Below are experts of layer 5 (counted from 0) of a mixture-of-experts language model. Rows are named router (the router's row for the expert), down (a neuron's output weights, with its number) and show model dimensions 0-127. Each number is 128 + 32 x the weight over its row's rms, rounded and kept within 0 to 255.
After each expert's rows: "comes before" lists some tokens at least twice as common just after its tokens as in all text. This comes from a sample of Wikipedia text that the model never trained on. Tokens count by the router's weight.

# expert 103
router [116 154 145 170 107  96 136  88 121 134 146 159 113 103  74 146 178 117 174  71 153 108 141 165 129 114 133 146  96 149 124 207 123  41 161 142 178 154  78 134 154  74 122 127 168 172  66  99 155  88 109 166  93 121 184  84 121 147 150 168 143 106  89 115 125 145 106 145 194 155 102 124  88 162 181 166 191 139 127  88 129 165  93 118 148 113 132  93 111 108 112 156 103 181 133  95 118 149  96 140 106 104 110 140 132 132 154 101  80 116  71 111 142  86 142  96  92 124  86 128 106 177 151 126 165 145  52 103]
down0 [170 158 143 111 130 149 112 163 102 155 123 157 142 108 128 197 123 146 185  58 107 173 204 118 107 168  90 120 164  87 101 132 117 146  89 151  84 169 148  75 114 100 135  83 171  95 145 161 136 166 120 171 133 161  77 128  70 123  76 138 105 147 112 117  98 132 105 109 128 122 165  82  76  89 144 113 125 118 121 102 159  69 163 102  81 149 142 130 161  92 127  76 138 127  87 238 125 111 211 112 147 122 123 159 112 115 118 111  93 139 135 132 115 142 114 167 164 162 108 110 132  86 114 159 101 175 159 154]
comes before: "|", " ", " \"", "0", "2", "1"

# expert 184
router [ 70 120 106 128 116 141 166 141 106 141 127 165 147 142 125 151  77  92 152 172  96 162  71  89  77 115  65 117 206 149 120 158 106 117 151 139 172 148 152 173  90 171 117 154 100 119 119 119 112  92 149 156  94 150 121 134 162 143 158  71 158  94 131 123 118 113 112 176 113 156 118 123 111 134  74 143  99 174  66  97 140 175  99 151 168 168  92 105 122  32 144 163 146 164  82 127 142 129 143 129 156  93  52  94 124 139 165 156  88  91 175 131 120  82 147 158 172  87 184 166 101 117 117 113 110 154 115  89]
down0 [110 130  93 135 123 109 134  76 128 127 145 170 126 144 108 141 154 136 157  87 187 105 167 193  88 144 116   0 124 127  85 156 153 111 173 115 138 130 111 145 171 175 135 144 135 131 114 174 127 101 128 128 106 130 135  79 169 142 174 123 118 121 117 121 127  40 134 129 124 155 136 157 180 110 126 107  96 157  82  91 117 113  51  93 133 126 126 168 133 144  96 139 147  90 191 156 115 120 128 200  69 114 119 162 114 127 147  59 143 142  95 141 109 166 133 157 158  91 126 114  80  98 164 183 124 185 113 171]
comes before: " the", " a", " his", " was", " other", " then"

# expert 42
router [155  82 120 149 121 128 178 120 122 151 152 109  91 129 198 113 114 170 126 177 145  88 109  74 126 197 132  82 184 103 108 175 119 134 101 109 129 143 117 144 171 157 103  73 138 171 152 141 129 104 126 117 121 139 107 145 125 170 130  64 154 124 139 128 139 185 206 150 184 134  85 124 142 106 101  84  65 147 132 117 162 117  90 144  97  74 106 152 123 142 146  99 185  79 124 161 169 136 175 136  72  77 130 108 128 124 145 168 115 126 113 147 173 145 139  73 163 144 136  94  76 103 119  68 195  76 108 105]
down1 [206 169 138 110 125  89 114 114 119 123 188 180  98 130 129 112 176  96 179  88 151 220  67 167 120 175  95 106 160 127 110 149 108 119  87  98 156  99 156 107  81 118 102 148  98 112  90 161 114  96 119 130  90 121 146  86 167 132  79 145 124 138 155 166 156  88 123 158 178 132 135 145 178 148  74 109 103 151 125 136 106 130 180 167 109 139  98 135 115 163  90 145 113 131 110  25 136  96 114 160  95 146 152 136  75 128 157 145  91 150 123 205 142 114 121  56 106 116 111 144 118 109 185 134 148 131 101 131]
comes before: " the", "2", "1", "ism", "ador", " his"

# expert 115
router [161  66 121  92 124 191  86 106 118 133 124 133  81 138 119  76 155 182  89 134  92 148 145 107 105  87 127  88 157 118  71 143 108 157 144 123  89  71 171 110 101 118 133 184 107 153 158 157 128 138 150 178 118 150 143 181 158 143 182 132 163 193 145 139  91 158  98 133 132 128 111  47 156 156  91  87  71 167 126 156 162  98 184 121 175 128 128 137  97 136 110 181  55 139 166 124 115 195 128 123 119 101 133 165 118 159  75 136 137 135 152  77 161 140 106 106 170 166 152 110 155  97 112  73 117 102 121 136]
down0 [135 134 118 110  82 137  65 132 165  55  69 158  98 143 105  67 135 149 119 163 194 109 152 141 206 168  92 168  98 126 118 133 123 110 119 114 131 132 107 154 132 143 136 165 163 129 191 167 137  85 159 138 145 146 134 122 140 161 118 141  55 100 206  67 167 119 160 152 126 119  80  75 138 125 129 128 150 121 172 161 112 126 134 150 111 172 134 116 116 138  86 105 100 151 123 166  83  46 130 151 132 119 138 123 158  98 162 185 128 139 169  81 164 145  95 112  68 105  95 106  98  88 171 131 125 134  66 156]
comes before: " by", " to", " in", " of", " with", " for"

# expert 54
router [ 95 140 143 132 115  93 106  94 109  73 127 114 163 164 108 107 154 114  94 110 154 164  86 157 111 129 169 146 130 158 110  86 132 116 118  78 148 135  57 127 126 132  90 135 136  83 128 176 159 103 138  98  79  77 141  93 192 204 176 122 140 109  76 163 139  87 134  87 185 130 136 153 105 148 154 153 138 191 112 127 120 150  96 175 141 125 159 146 137  65 119 144 181 107 101  97 147 153  24 155  89 139 102 164  98 143 120 110  90 148 132 128 166 114 162 188  98 140  96 173 109 145 107 148 176 167  81 162]
down1 [103 117 205 133 102 133 106 136 141 217 156 160  65 194 151 122 108 134 203 150 136 119 116 106 141 156 164 118 124 103 157 165 136  50 158 109 174 125 132  99  90 113 123  94  97 110  96 117 130 124 112 162 155 103  95 121 175 160  63 159 111  93 118  96 159 117 136  97 143  93 160 148  94 108 180 104 135 147 103 164 165 111 126 136 173 149  99 144 104 159 102 148  85  71 136 144  85 174 138 176 159 187 131 109 204 121 125  96 117  85 130 132 114  94 155 102 147  92 175 114 100 116  79 106 149 103 135  68]
comes before: "9", "0", "2", "1", "8", "="

# expert 176
router [147  69  99  85 108 143 107 132 146 139  88  71 116 158 136 136 140 122  93 210 176  98 126  92 159 186  96 108 124 129  84 133 109 120 142 155 147 162 110 124 144 157 148  89 128  98 104 174 114  76 144  97  80 121 121 115 159 130 125 136 207 107 116  98 115 168 150 143 196 137 107  80  87 129  93 109  94  85 174  94 131 109 159  67 160 169 108 185  82  85 127 145 132 213  95 147 133 140 120 160 117 148  97 105 103 108 117  97 168 114 137 118 208 149 114  97 142 109 158  92 160 130  70 142 156 115 171 175]
down0 [139 146 143 123 121 160  62  74 130 112  81 149 116 135 134 129 195 110 145 165 128  91  88 153 127 103 165 114 148 152 104 155 193 117 100 132 119 100 126 189 157 145 100 170 129 118  47 100 123 206 100 164 144 123 115 159 100 124 162 116 138 148 173 135  60 108 130 119 205  78 217 105 148 100  99 123 125 183 126 164 100 127 178  99 108 172 127 164 117 139 129 176 146  81 128 126 100 149 158 136 100 183 118 145 100  93 118 135 122 124 121 142 128 120  99 114 141 138  99  87 124 108  21 110 126 156 142  77]
comes before: " the", " a", " his", "ment", " an", "oad"

# expert 24
router [134 109 132 123  83 119  98 173 107  88 175 129 194  64 108 149 121 150  94  94 136 106 171  82 173 140 133  96  97 108 145 171 120 189 176 118  90 165 116  97  85 122  89 105 131 108 101 148 127 119 124 134 104 122 137 116 104 173 157  97 184 160 142 105 109 176  99 140 207 117  54 165 133 162 120 103 117 126  88 138 146  81 152  96 102 127 118 177 161 139 137 174 122 168 129  86 136 172 138 158 112 116 110 129  95 166  99 160  95 173  99 180 164 126 117  86 135 204  61  85 113 195 161 125 123  94 124 106]
down0 [146 125 132  75 146 120  97 101 126 146 120 110 156 150  96 100  85 128 148 156 130  71  61 145 176 132  92 143 136  85 147 138 134 179 129 200 153 112 106 124 141 112 115 142 154 116  99 114 119 163  83  91 178 104 110 203 129 157  88 175 111 155 135 125 154 173 156  51 173 190  91 138 107 146 147 123 123 137 105 125 100 180 202 136  93 148 121 132 175 143  89 132 141 157  94  82  84  71 122  64 182 180 114 139  76 119 120 137  93 164 156 136 124 157  99 105 118 108 170 131 150 161  97 160  59  97 119 113]
comes before: ":", "\n", " of", ",", " and", " in"

# expert 73
router [ 73 140 143 126 129 147 182  95 140  99  84 147 175 114  90 140 101 102 117 110 140 114 161 147 147 137 137 127  98 163 183 101 111 190 120 109 147  96 115 102 131  84 114 154 140 142  98 160 136 139 199  97 119 168 155 126 137 130 178  90  71 143 157 129 156  93 214 139 140 135 115 185  76 107  73 154 108 169  81  83  74 136  97 137 150 185 126 138 160 108 179 171 125  72 115 116  73  77  46 141 137 185 106 163 121 116 159 127 112 163  87 164 125 166  97 126 138 142 106 148  84 132 176 109 142  95 106 115]
down0 [122 128 124 129 128  74  80 156 112 170 170 140 136 166  95  95  41 130 158 200 177 125 124 142  93 112 127 177 102 162 100 134 143 121 112 120 144  96 173 148 153 134  85 138 147 150 124 107  89 138 135 130  56  84 133  78 119 173 102 141 157 133  93 122 148 138 125  92 101 156 171 131  61 135 164  75 166 139 162 151 158 179 189  92 183 135 172 104  75 202  95 111 109 172  64 128 121 138 122 165 146 172 104 135  76  99 127 121 168 104 159 129 134  88 111 122 107  95  77 130 119 134  82 124 122 171 161 137]
comes before: " ", " |", " Votes", " Candidate", "-", " %"

# expert 239
router [148 100 104 163 104 168 168 188 136 121 176 117 155  85 109 138 116 160  48 151 156 174  67 137 125 113 108 135 125 168 139 119 100 168  92  91  54 132 132 146 126 100  68 140  64 113 125 132  85 118 162  83 201 150 115 147 145 113 162 104 126 158 113 132 109 126  99  97 137 133 114 174 188 108 146  93  75 161  66 174 110  57 101 120 101 178 134 137 149 165 117 133 119 123 144 102  98 138 146 137 169 124 130 158 148 105  88 117 137 135 120 175  78 168 106 109 141 204 137 129 131 153 154 155  94  86 196 159]
down0 [ 82 115 183 166 121  87 167 133 188  89 103 107 153 112 114 125 123 162 136 126 170 158 125 127  68  71 102 129 124 119 131  60 135 139  95 119  96 130 135 182  92 111 118 120 170 134 145  86 135 126 196 157  83 147 110 127 102 171 160 188 139 180 113 121  95  81 153 177 121 140 130  91 143 145  92 155 153 117  75 147 181 121  43  88 130  60  86 132 134 197 114 124 172 171 115 122  95 201 157 176 104 149  92 126  73  93 140 142 175 112 148 116 122 138 152 109 142 124 151 145 111  77 143 101 138 153 123 111]
comes before: " of", ",", ":", ".", " to", " in"

# expert 203
router [105 131 160 126 113  60  96 156 118  73 150 153 125 125 109  77  96 154 123 130 150  85 131 106 174 134 162 112 167  73 187 104 149 111 166 126 188 175 160 117 129  86 153 100 190 145  92 124 142 137 143  97  94 118  75  96 134 163 135 143 185 140 142 145 138 187 112 131 153 160  78  98  75  79 174  90  92 133 171 183 131 112 115  99  98 115  73  67 180 139 120 162 195 122 147 129  93 123 135 145 120 169  80  93 155 175  80 124 135  76  93 110 130  97 122 190 137 109 128 128 147  81 113 122 153 163  97 137]
down0 [153 131 129 109 174 148 114 166  96  56  96 160 155 139 153  92 119 160 120 157 142 127 186 196 131 165  84 118 166  99 133 167 153 141 150 108 106 119  68 109  99 152 111 124 101 135 134 134 109 161  89 121 114 141 123 175  87 163 147 172 111 118 150 100 151 107 169 103  91 151 106 102 144  75 109 114 190 216 114 133 101 163 139  99 192  77 126 145 104 127  99 177 175  62 125  78 104 119 190 160 148 125  59 110 157 128 114  94 155 131 180  99  97 151 104 103  92 130 145 103 135  46 159 132 100 116 110 143]
comes before: ",", ".", " and", " of", " were", "'"

# expert 59
router [126 182 111 175 130  87 138 139  78  81 111 102  98 173 116 131 168 164 156  98 137  94 119 152 162 147 131  91  73 146 123 141 112 163 160 134 141 112 118  80 125 128 145 131 147 142  80 150 161  75 136 130  79  65 152 114 177 162 141 139 174 146 139  85 154 146  74 133 167 146 159  85  73 195 159 163 124 158 143 113 114 146 177 158 156 153 109  95 114  98 131 102 149 173 184 149 171 103  84  45 122 100 110  82 174 167 156 118  98 115 151  94 124 130 154  84 127 124 107 168  50  98 137 159 155 184  96 135]
down0 [134 105 139 151 105  89 172  81 164 141 110 143 117  87 135  83  87 105 112 150 114 170  91 150 119 119 121  86 168 142 120  74 156  84 130 190  86 183 106 145 106 137 113 173 144 144 130 146  83 138 153 197 148 132  73 185 116 148 139  44  84  88  92 164 128 130 174 149 119 191 153 101  82 100 149  80 105 123 108 111  92 122 139 156 133 114 173 108 113 146 167 173 139 126 114 112 151 192 156 197 136 127 117  90  76 126 159 100  95 144 105  94 154 155 125 144 145  73 109 128 147 128 102 161  74 118 179 188]
comes before: "-", "|", " ", "',", "==", "==="

# expert 10
router [104  88 150 162 112  91 114 117 172 158 115 155  84 117 140 195  69  97 164 178 127 134 112 125 140 132 148  86 162 153 162 150 182  97 132 119 144 153  79 158 158 169  94 105  80  91  87 120 148 113 180 129  75 179 122 131 126 128 190  45 157 134 142 148 140  99 160 153 139  99 112 185 152  97 134 110  80 153  91 125 150 100  59  93 172  91 125 127 153 133 177 174 153 115  93 155 176 126 106 116 135 124  92 138 149 162 101 154 128 103  52 109 106 141  55 160 153 148 150 129  89 131 166 113 105 178 130  95]
down1 [131 171 147  77 103 105 141 124 153 198 157 112 152 127 160  88 153 135 169  92 150  99 149 109 112 106 127 123 164 103 118 166 102 104 147 134  97 142 152 132 114 130  88  56 175 126 104 143 103 115 130  97 156 100 189  86 222 145 122 142 128 103 101 139 110 170  86  69 132  95 148 149  91 119 117 114 172 114 141  95 157 172 125 198 131 131 141 172 130  79 139 107  53  86  73 121  82 120 130 151  67 140 108 142 103  85 145 163 159 107 165 164 167 110 172  92  83 173 141 119 148  88 100 128 152 111 201 153]
comes before: " the", " Historic", " State", " Art", " St", " Techn"

# expert 92
router [141 111 125 137 103  85 128 101 177 175  49 178  87 165  91 150 114 127 162 174  95 153 124  90 147 160 153 100 161 124 115 146 133 161 134 168 161 101  99 111 121 178  99  66 136 107 129 101 100 185 103 103  80 175 162 152 138  99 142  91 124 151 142 190 137 155 203 194 154 141  76 153 149 159 108 105  89 145  89 142 163 162 158  96 142 166 151 136 148 121  98 157 100  85 130 125 138 177 114 113  73 108  89 150 168 135  93 146 166  77 127 103 122 136 152 115  50 125 152  74 133 150 152 154 167 152 171 100]
down0 [136  83 114 158 153 130 166  72 148 153 145 169 105 106  81 118  80 196 143 123 129 105 160 173 170 115  99 147  81  99 169  93 135 128 159 117 167 113 116 173  76 117  91 186 135 176  84 139 151 151 131 125 133  68 108 152 139 150 155 134 143 142 101 131 120 108 197 107 150 147 124 138 146 192 131 106  87 106 213 104 147 159  82 143 118 156  82  61 122 118 139 128 145  93 156 151  87 105  99  88 126  91  99  81 118 118 191 200 137 109 135  62 136  99 166 116 163 148 139 103 111  87 116 136 198 114 124 116]
comes before: " the", " a", " his", " their", " its", " this"

# expert 5
router [ 86 125 150 162 110 101  64 117 106  82 103 152 103 145 108 162 106 163  77 124 107 197 165  69 111 141 132 128 157  85 120 113 190 116 105 143 101 116 148 158 144 145 168 161 148  92 184 103 145 153 108 122 149 136  92 122 112 195 152 152 159 110 118 176 112 175 112 116 128 127 148 101  80  75  95  91 141 137 188 111 148  82 171 143  98  81  59  87 102 209 155 133 158 208 142 150 184 135 139 134 183 132 130  86 131 113 145 148  94 133 141  99 109 130  74 134 155 108 152 124 135 135 134 126  60 147  96  88]
down0 [172 119 123  81 103 134 151 122 143 131 163 137 102 123 117  94 118 129 148 140 178  85 138 178 110 100  92  56 131  89 111 104  78 144 146 147 128 153 138 149 151 121 140  81 155  85 101 115  97 157 169 107 180 115 134 146 143 207  89 168  85 116 125 111 130 145  83 128 167 203 176  99  90 122 183  57  92 148 148 104 106 172 122 120 142 136 122 178 115  80  34 124 132 100 118 143 159 143 118 157 129 128 145 219 163 145 198 150  88 144 140 162 144 161 110  91 146 125  87 141  95  93 117  92 122 118  91 111]
comes before: ",", " to", " in", " and", " of", " by"

# expert 69
router [128 115 108  95 106 165 154 148 129 123  88 154 153 157  94 109 126 148 155 179  84 140 213 165 168 188  77 159  80 118 131  71 121  86 120 123 131 113 117 110 147  76 141 113 145 143  83 151 151 141 186  47 123  60 145 103 136 116 161 158 139 159 141 126  60  95  90 104 147 131 110 159 189 124  94 160 153 151  65 146 117 184 157 104 159 156 104 150  93 151 115 111  40 101 138  96 103 154 145  69 140 156 173 159 136 125 186 141 144  95 141 116 120 171 136 142 137 130 110 156 135  94 151 152 131  81 122  92]
down0 [124 167 123 161 161 103 155 149 142 115 185 173 125 108 126 143 158 143 138  89 168 162 116 111  50  75 155 173 138 126 110 108 116 143  97 146 161 117 186  71 179 121  68 148 198 163 138 107 136  58 103 133 129 146 142 138 122 119 130 124 103 171 155 118 129 122 137 113 113 159 136 178 143 137 108  94 148 128 123  77 111 189 169  91  80 132 174 160 139 104 137  97 187 122 112 167  90 124  55 121 120 136  94 144 117 133 144 107 149 166 107 133  66 136 146 102  73 141 116 165  69 141  78 131 141 122  21 101]
comes before: "|", "-", "===", "The", "|---|---|---|---", " |"

# expert 45
router [ 97 135 186 129 151  80  79  92 126  93 117 149 111 121 179 195  79 187 115 133  86 187 149  78 170 129 125  86 137 107 169 107  95 165 153 156 104 124 185 161 100 147 167 137 174 140 125 141 158 148  88 151 107 144 131 130 155 160 159 174 155  81 160 124  54 149 112 145  63  75 127  73 114 131 110 146 133  85 167 169 124  92 159  70 141 120  92 131 138 105 161  93 143 181 144 109 156 108 184 100  72 109 154  96 101 140 170  92 120 132  78 103 122 140 113 156 160  87 111 169 129 135 138 126  94 122 113  80]
down7 [139 171  93 166 163 122  78  71  93 128 139 153 142 191 132 155 117 104 201 173 120 120 105  92 102  84 131 186 150  74 144 117 170 103 112  71 140  95 160 131  98  96 128 142 162 178 125  96 182 127 152 129 154 143 133 121 185 140 103  91 105  94 129  83 109 132 153  65 141 108 130 111 155 132 146  62 132  20 167 131  80 166 118 104 142 144  60 146 106 124  90 175 144 130 166 117 113  77  99 118 161 113 181  93 125 158 110 127 131 159 136 197  92 137 118 134 146 138 127 112 160 152 137 161 127 180 120 134]
comes before: ",", " (", "'s", "\n", "er", " and"

# expert 149
router [163 157 159 167 122 120  65  90 126  69 163 141 167 146  81  82 140 162  84 121 145 145 107  95 125 134 102 143 127 167 183  96  92 109 126 148 161  83 141 125 129 114  77  97 164 103 125 124 156  94 163  69 137 108 182 107 185  83 135 118 110  86  94  87 137  71  74  96 142 183 106 156 143 132 134 171 167 112 120 116 103  92 119 126 121 143 136 131 149 175 110  74 142 102 107 136 106 160 219 131 171 134  72  95 184 195 167 136 154 119 125 136 103 165 174 122  85 134 115 174 101 145 138 182 116 157  93 137]
down0 [142 172 184 124 126 130  75 130 157  80 102  92 142 141 164 108  47 132 134  95  99 142 125 140  84 100  97 136  99 115 132 108 122 149 121 104  89 103 192 130 121 179 105 145 114 176 119 103 158 160 133 140 202 116 136 102  82 183 101 145 156 138 134  93 131 128 222 158  41 130  51 139 148 123 134 139  94  69 197 143  63 143 143 105 166 117 121 169 153 140 153  97 147 125  97 150 102 126 132 127 159 133 164 115 115 150 118 105 111 111 177 150 105 166 151 118 147 176 109 123 113  93 105 177  52 126 101 134]
comes before: "0", "|", "%", " |", " |\n", " million"

# expert 174
router [111  92 117 138 112 185 176 127  88 137 146  93  82 152 160 104  96 127 150 147 156 110 158  82 134 123 126 157 134 123  89 107 170 111 135 133 173 137 119 106 161 123  93 183 177 147 190  98  70 143 150 122 165 140 110 132  85  89 148 163 110 121  81 164 119 146 123 103  81 157 190 112 170 104  76  89 135 140 140 134 153  77 125 130  90 143 152 157 169 146 102  54 128  63 170 179 103 121 117 151 119 108 157 154  94 114 121  95  90 171 144 135 123  74 171 124 157 130 181  36 149 177  76 128  83 153 170 135]
down0 [ 99 126 121 155  77 101 125 112  86  81 157 125 109  74 140  59 155 101  98 158 154 136 160 155 137  98  72  83 114  92 143 181 116 150 104 156  99 137 111  92 127 105 126  87  92 112 100 187 119 130 141 144 126 170  73 155 210 134 144 139 124 181 105  46 188 215 112 111 127 171 112  74 158 127 159  84 133 129  71 167 148  96 112  69 110 113 152 144 132 108 143 129 139 154 122 154 126  94 141 138 144 140 187 106 160 111 106 162 130 134 161 170 135 198 111 151  84 175 168 144 142 129 153 118  90 134 156 126]
comes before: " of", ",", " to", ".", " in", " and"

# expert 150
router [151 114 153 148 161 109  87 129 137 109 155 125 162 129  65 174  83  50  79 152 175 176 116 135 122 166 139 148  93  95 166 115 103 127 111 181 125  87 112 141 126 134 117 167  92 167  63 126 148 138 108  58 135  98 135 147 170 104 144 183 164 161  97 145 105  82 105  83 185 169 150 121 169 157 169 186 157  64  93 137  91 137 130 133 146 131 137 108 123 120  92 130 121 129 121 115 174 110 117  96 159 121 134 142 148 154 133 188 121 160  79  88 115 156 109 126  42 172  92 184 119 142 194 150 122  95 122 104]
down0 [176 144 102 147 111 166 152 104  88 117 129 158  98 186 138  83 143 160 117 146 108  95 162 147  93  58 136 103 132 156 131 160 163 141 105 128  45 118 140 140 163 157 172 104  90 101 135 151 154 126 170 183 174 124  76 110 110  92 105 131 109 155 132 127 119 159  92  97  88  89 109 152 121  60 137 149 172 144 125 179  61  76  89  91 123 150 101  93 164  48 149 139 186 138 149 106 121 192 106 145 122 106 120 114 197 169 125 110 131 158 175 150 100 125 118 128 141 139 144 133 146  98 181  41 129 136 137 147]
comes before: "′", "1", "3", "5", " JPL", "4"

# expert 0
router [111 161 136 150 124 134 111 130  64 117 168 131 165 118  87 152  95 169 154 146 142  95 181 109  81 145 153 130 108 174 119 139  53 148 117 141  72 169 187 182  76 121 122 104 146 195 105 103 140 110  78 168 139 135 138 128  91  93  91 126 150 152 131 160 104 140 109 142 133  70 135  84 176 157  65 128 135 175 138 138 123  70 136 121 137 202  90 148 135  99 148  85 143 193 169 112 121 134 130 130 122  54 166 133 152  79  77 185 106 160 174 123 126 144 115  94 135 133 137 105  88 144 162 131 137  61 165 129]
down0 [118 141 163 142 178 101 126 194 116 141 146  49 159 137 134 111  67  99 182 145 118 105 148 154 140 153 162 101 172 150 135 127 127 136 137 151 129 148  95 192  56 165 132 102 145  77  74  52 114 103  99 132 133 126 137  63 122 137 130 174 123 121 146 113 149 134 129 175 101 126  53 147 149  50 124 131 158 174 160  99 139 146 153 135 121 147 141 138  97  82 151 165 121 146 140 158  96 151 166 110 113 161  81 153  52  81  99  60 168 141 122  84 156 119 152 166 135 128 104 105  89  81 176 132 130  93 129 137]
comes before: "s", "ing", "ed", ":", "er", " of"

# expert 231
router [148  63 150  85 142  93  94 105 109  62 190  96 145 170 140  98 178 162 146 123 128 141 125 138  79 143 150 134 120 139 137 107  95 148 133 116 194 127 130 137 103 104 139 182 135 170 134 117 161 114 113  71  82 120 146 175 178  99 185  78 129 104 133 163  78  96 126  60 166 126 122 135 124 133 166 133 154  97 169  85 103  67  74 147 156 159 162 137 189 136  63  88 128 114  75 123 185  86 128 126 200 129  80 133 186 127 156 154 123  94 105 175  99 141 104 150 117 143 136 133 105 120 105 158 124 130  85 151]
down0 [140 118 159 178 146 131 103 143  73 158  92 146 142  83  97 149 152 139 151 102 158 196 146 187 167 171 139 122 126 166 121 124  58 140 168 145 138 109 119 115 104  46  68  98 133 111 191 114 210  96  86 137 114 123 119 116 129 115 188 110  98 135 140 138 172 166 150  81 131  84 113 162 140  70 136 144 113 108 130 115 201 112 142  85 108 127 157 119 108 134 144 162 125  92 156  83 152 130 105 171 135  85 171 146  90 151 113 135 169 110 134 143 115 196 115 121  67 114  90 147  71  66 153 126  97 122  89 116]
comes before: "°N", " |", "°W", "°E", "–", "-"

# expert 195
router [ 60  82 187 174 124  94 117 128 170 150 167 120 167 133 166 117 149 112 145 125 114 148  74  87 107 137  80 161 129 114 111 154 152 154 152 151 168 139 149  92  65  88  88  82 157  84  96  95 155 146 142  97  98 106 185  98 169 142 144 102 118 137 116 144 132  98  85  95 106 178 104 145 174 141 169 154 119 122 147 151 161 118  76 157  73  97 128 155 104 129  93 167 162 155  73 125 124 189 149 167 142 171  94 149 174 122 123 131  49 101 183 180 156 163 159 142 140 117 128 129 191 125 143 173  93 134  84 117]
down0 [117 186 143 162 128 115 113 121 139 181 128 116  48 119 137  80 109 131 123 176 223  93 113 117 167 132 193 124 120  81 133 170  89 106  17 125 130  92 176 146 119  93 148 169 123 132 142  94 134 154  64 144 178 136  69 105 136 106 140  89 133 118 125 100  88 109 114 225 145 133 131 136  97 115 125 155 101 116 147 137  98 141  88  95 166 105 140 114 145 122 146 180 133 115 141 121 156 112 171 131 127 144 115 128 149 187 132  83 118 157 180  92 144 138 125 150  98 187 129 149 135  87 100 153  80 150 100  96]
comes before: "1", "2", " The", "3", "5", "4"

# expert 90
router [144 166 110 124  83  91 132 125 107 141 139 135  90 168 130  84 130  80 125 163 127 143 100 204 101 144 143  90 136  96 129 101 153  86  91 104 167 175  92 127 130 119 181  92 141 137 123 139  86  96 192  68  82 137  78  82 178  79  82  72 122 183 137 116 138 195 194 117 139 148 146 123  81 134 140  99 133  98 118 158 143  80 148 140 136 101 133 112 181  83 122 142 141 142 101 135  84 140 163 118 119 184 124  93 129 156 106  88 147 103 150 103 161 152 170 128 179  72 184 136 128 121  69 168 111 143 162 181]
down0 [ 97 142 121  94 131 101 119  50 113 167 160 121 124 178  87 110 117 144 145 149 132 128 173 142 118 167  89 159 164 194  95 102 153 114 102 129 188 122  87 130 181  75  75 173 163 145  83 134 150 172  91 116 149 168 113 176 144 114 132  79 124 128  90 156 119 137 142 161  90 133  77 105 127 111 110 135 107 131  72  94 147 172 166 121 122 117 121  76 141 126 150 177 117  82 189 117 145 115 111 106 116 190 163 117  98 123 145 120 144 131  68 101 132 122  83 101 107 178  53  84 131 184 139 197 151 143 182 102]
comes before: ",", " of", " and", "\n", " (", "\""

# expert 63
router [143  86 105 110  92 193  85 194 162 174 122 131 111 106 129 101 139 152  87 135 154 151 139  98 115  74  72 131 109 146  82 134 158 159 120 112 101 106 163 158 170 114 117 112 119 126 165  66 114 120 170 162 158 139  73 162 176  93 159  97 157 157  80 147  79 166  95 158 153 173 146 132 158  75 120  81  91 180 130 141 151  68 161 108 127 168 131 158 120 157 151 145  94 108 159  92  79 139 151 144 147 114 128 170 145 129  59 134 134 126 160 106 190 106  90 145 143 160 153  66 160 155 123 107  76 110 136 199]
down1 [166 114 132 120  86 125 158 148 137 179 135 160 101 160 118 160 173 152 120 130  77 149 150  71  86 126 120  98  94 119 121 134 134 162 130 145  95 171 159  89  83  82 111 144 157 135 124 163 134  88 137  85 115  95 116 151 105  75 166  98  97 100 115 136 124  96 142 122  84  99 219 140  89 101 162  49 147 105 106 132  79 127 165 178 110 160  92  97 157 142 103 144  87 124 183 101 126  99 151 154 113 135 144 145 112 165 177 150 169 159 150 214 100 123 161  98 125  86 136 176 150 186 126  46 109 175 117 144]
comes before: " to", " by", " of", " in", " for", " the"

# expert 123
router [136 148 119 160 130  98 100 114  77 115  64 106 152  82 125 121 127 112 102 171 122 143 137 153 115 168 112 134  89 132 158 150 134 163  76 142 102  99 146 168 151 179 151 120 172 156 103  93  99 166 119 168 193 102 144 166 111  91 105 191 176  99 107  91 133 127 111 112  67 109 149 174 172  90 103 189 107 125 159 173  76 149 166 144 108 191 143 126 112  93 141  79 147 127 145 190  54 117 146 170  88 124 165 108 101  80 127 115 133 190 150 112 120 113  87 152 103 107 135 113 162 116  81 110 203 123 129  79]
down0 [165 158 161 174 140 144 147 122 148 124 121 109 123 136  94 120 211  94 201  45 128 133 139 114 126 126  84  78  78  94 163 112 121 126 140 153 106 131 108 116 175  76  99 140 125  93 110 139  91  94 148  97 130 167 147 128 145  83 102 135 140 102 113 186 147 135 169 126  81 124 130 145 136 100 179  90 160 104 121 196 160  65 148 184 135 130 136 168  90 115 159 159 101  98 110 154 116 103 133 179 147 127 208 136 116  80 179 109 142 107 100 151 107 191 153  78 157 155  72 141 153 120 101  73  87 133 125  88]
comes before: "s", "er", "ing", "ling", "ed", "ers"